From a checkpoint of a small mixture-of-experts model trained on Wikipedia.
Training: a variant of SOAP for the experts, 9224 steps.
Below are experts of layer 7 (counted from 0) of a mixture-of-experts language model. Rows are named gate (a neuron's input weights, with its number), up (a neuron's input weights, with its number) and show model dimensions 224-335. Each number is 128 + 32 x the weight over its row's rms, rounded and kept within 0 to 255.
Before each expert's rows: a language model's description of what the expert responds to. This comes from a sample of Wikipedia text that the model never trained on.

# expert 23
Description: Conjunctions, articles and word-final punctuation at clause boundaries, like and, but, until, while, and sentence-ending periods and commas.
gate0 [105 140 159 137 117 121 129  77 143 119 111  88 152 136 102 163 187 114 134 110  81 118 125 112 143  80  96 105  80  95  93 112 169 142 123 132 101 164 132 134 148 133 166  75 126 108 137 130 127 175  67 109 127 180 165 172 102 155 116 124 177  96 102 126 104 116 162 155 116 118 164 164  95 167  91 207 123 125 126  90 155 117 144 175 120 130 151 143 177 122 143 156 119 136 170 172 117 115 125  74 187 114 110 126  97 156 183 102 149  87  95 122]
up0 [ 74 144  89 138 153  89 155  55  86 145 117 109 108 116 162 123 137 197  84  85 150 150 136 102 132 135 178 160 170 137 138 117  66  95 103 231 125 149 141 136 145  93 127 169 121  88 116  94 107 101 125 145 126 128 141 125 135 142 103 122 141 130 116 119  83 177 156 160 150 122 134 145 136 129 139 124 134 166  74  73 116 110 233  76 187 100 104  76 188 100 149 111 126 103 127 181 107 130 119  94 146  47 128 129 146 145 123 122 136 133 137 109]

# expert 10
Description: Numerals and quantity words, such as one, three, many, several, few, 61 years ago, plus Preceded/Succeeded by in succession boxes.
gate0 [174 119 175  86 146 176 128  89 153 112 126 101 114 126 168 115 109  82 116  83 125  90 102 181 121 106 141 204 141 113 136 118 104 106 123  83 136 140 107  53 118  92 138 130 130 174 172 156 124 164 114 163 115 102 163  88  80 174 141 140  57 111 144 128 137 131 139 109  91 131 126 142 141 177 151 148 132 104 152 206  65 111 115 116 180  94 179  98 102  84 122  96  98  46 109  97 112 108 122 131 120 169 145 108  85 149 180 152  89  88 143 135]
up0 [ 77 123 105  82 135 132 157 151 135 124 119 177 190 105 120 103 100 135  62 144 102 167 182 143 121 167 113 135 145 163 104 146  99 170 129 112  49 120 123 147 164 118 159  90  94  89 101 148 125 137 146  61 107  98  86 179 164 129  76 150 128 139 107 104 155 144 130 107 192 144 148 190  74 113  94 138 159  94  61  77 143 164 154 167 103 141 162 182 137 154 160 149 181 176 138 104 115  85  79 103 126 124 150 150 172 139  77  74 170 160 165 117]

# expert 11
Description: Sports text such as team and city names (San Diego), league abbreviations like NFL, UFC, FC, and cells in results tables.
gate0 [ 56 183 112 179 108 101 118 111 156  80 106 164 163 129  56 105  96 124 103 128 107 122 125 118 221 124 185 135 151 133 153 118  69 150 145  92 134 176  88 114 138 106 135 130 159 179 205 144 112 158 154 102  94 177 168 101 120 157 143 148 102 122 139  81 207  94  99 139  97 158 144  55 107 105 127 121 131 153 164 118 129 136 163 103 105 139  78 144  71 178  89 159 163 127 114 154 133 135 141 118 140 133 214 153 117 134 127  22 125 101 153 137]
up0 [140 140 255 129 101 134 113 141 159  84 144 134 111 112 127 141 116  87  68 153  77  86 125 112 120 103 129 171 154 105  90 109 112 172 145  94 127 158 145 155 145 126 102  79 186  81 113 146  62 104 162 136 185 140 136 155 105 164 111 145 139 156 133 120 141  63  85 135  93 174 174 112 117 143 120 148 146  99 124 157  98 154 115 147 155 106 143 151 108 158 115 108 177  95  96 122 160 180 153 150 110 147 204 101  76 200 147  83  84 126 167 199]

# expert 0
Description: Connectives joining two items, mostly and, or, &, vs., with, plus score dashes and taxobox field labels like Genus:, Species:.
gate0 [121 163 108 139 109 119 167 153 165  82 152 165 132 120 171 133 174 157 169  90 121 125  86 159  74  81  81  98 134  99 123 163 135 115 134 118 163 153  96  95 197 152  84 126  76 117 131 151 188 212  92 101 146 179 137 171 137 107 125 106 112 132 169 156  93 129  85 169  98 135 175 112 139 108 227 125 207  86 146 150 165 104 180 181 111 147 168 163 158 129 137 119 118 117 128 101 140  84 103 128 147 110 118  80 133  99 139 116 130  84 118 192]
up0 [106 146 177 118 129  70 160 123  84 153 129  99 123  89 131 132 121 138 114 119 105 159 132  82 147 163 135 138 177 101  91 155  88  97  92 129  53 183 149 166 133 108 173 189 151  91  79 104  82  85 110 174  95 112 141 136 157 138 107 152 127 125  92 143 151 119 173  78 198 171 105 100  83 178 132 111  97 121 155 136 108 111  82  67 128  81 119  77  39 143 158 174 170 109 117 172 125 163 139 155 131 153 148 119 148 129 158 166 164 170 134  94]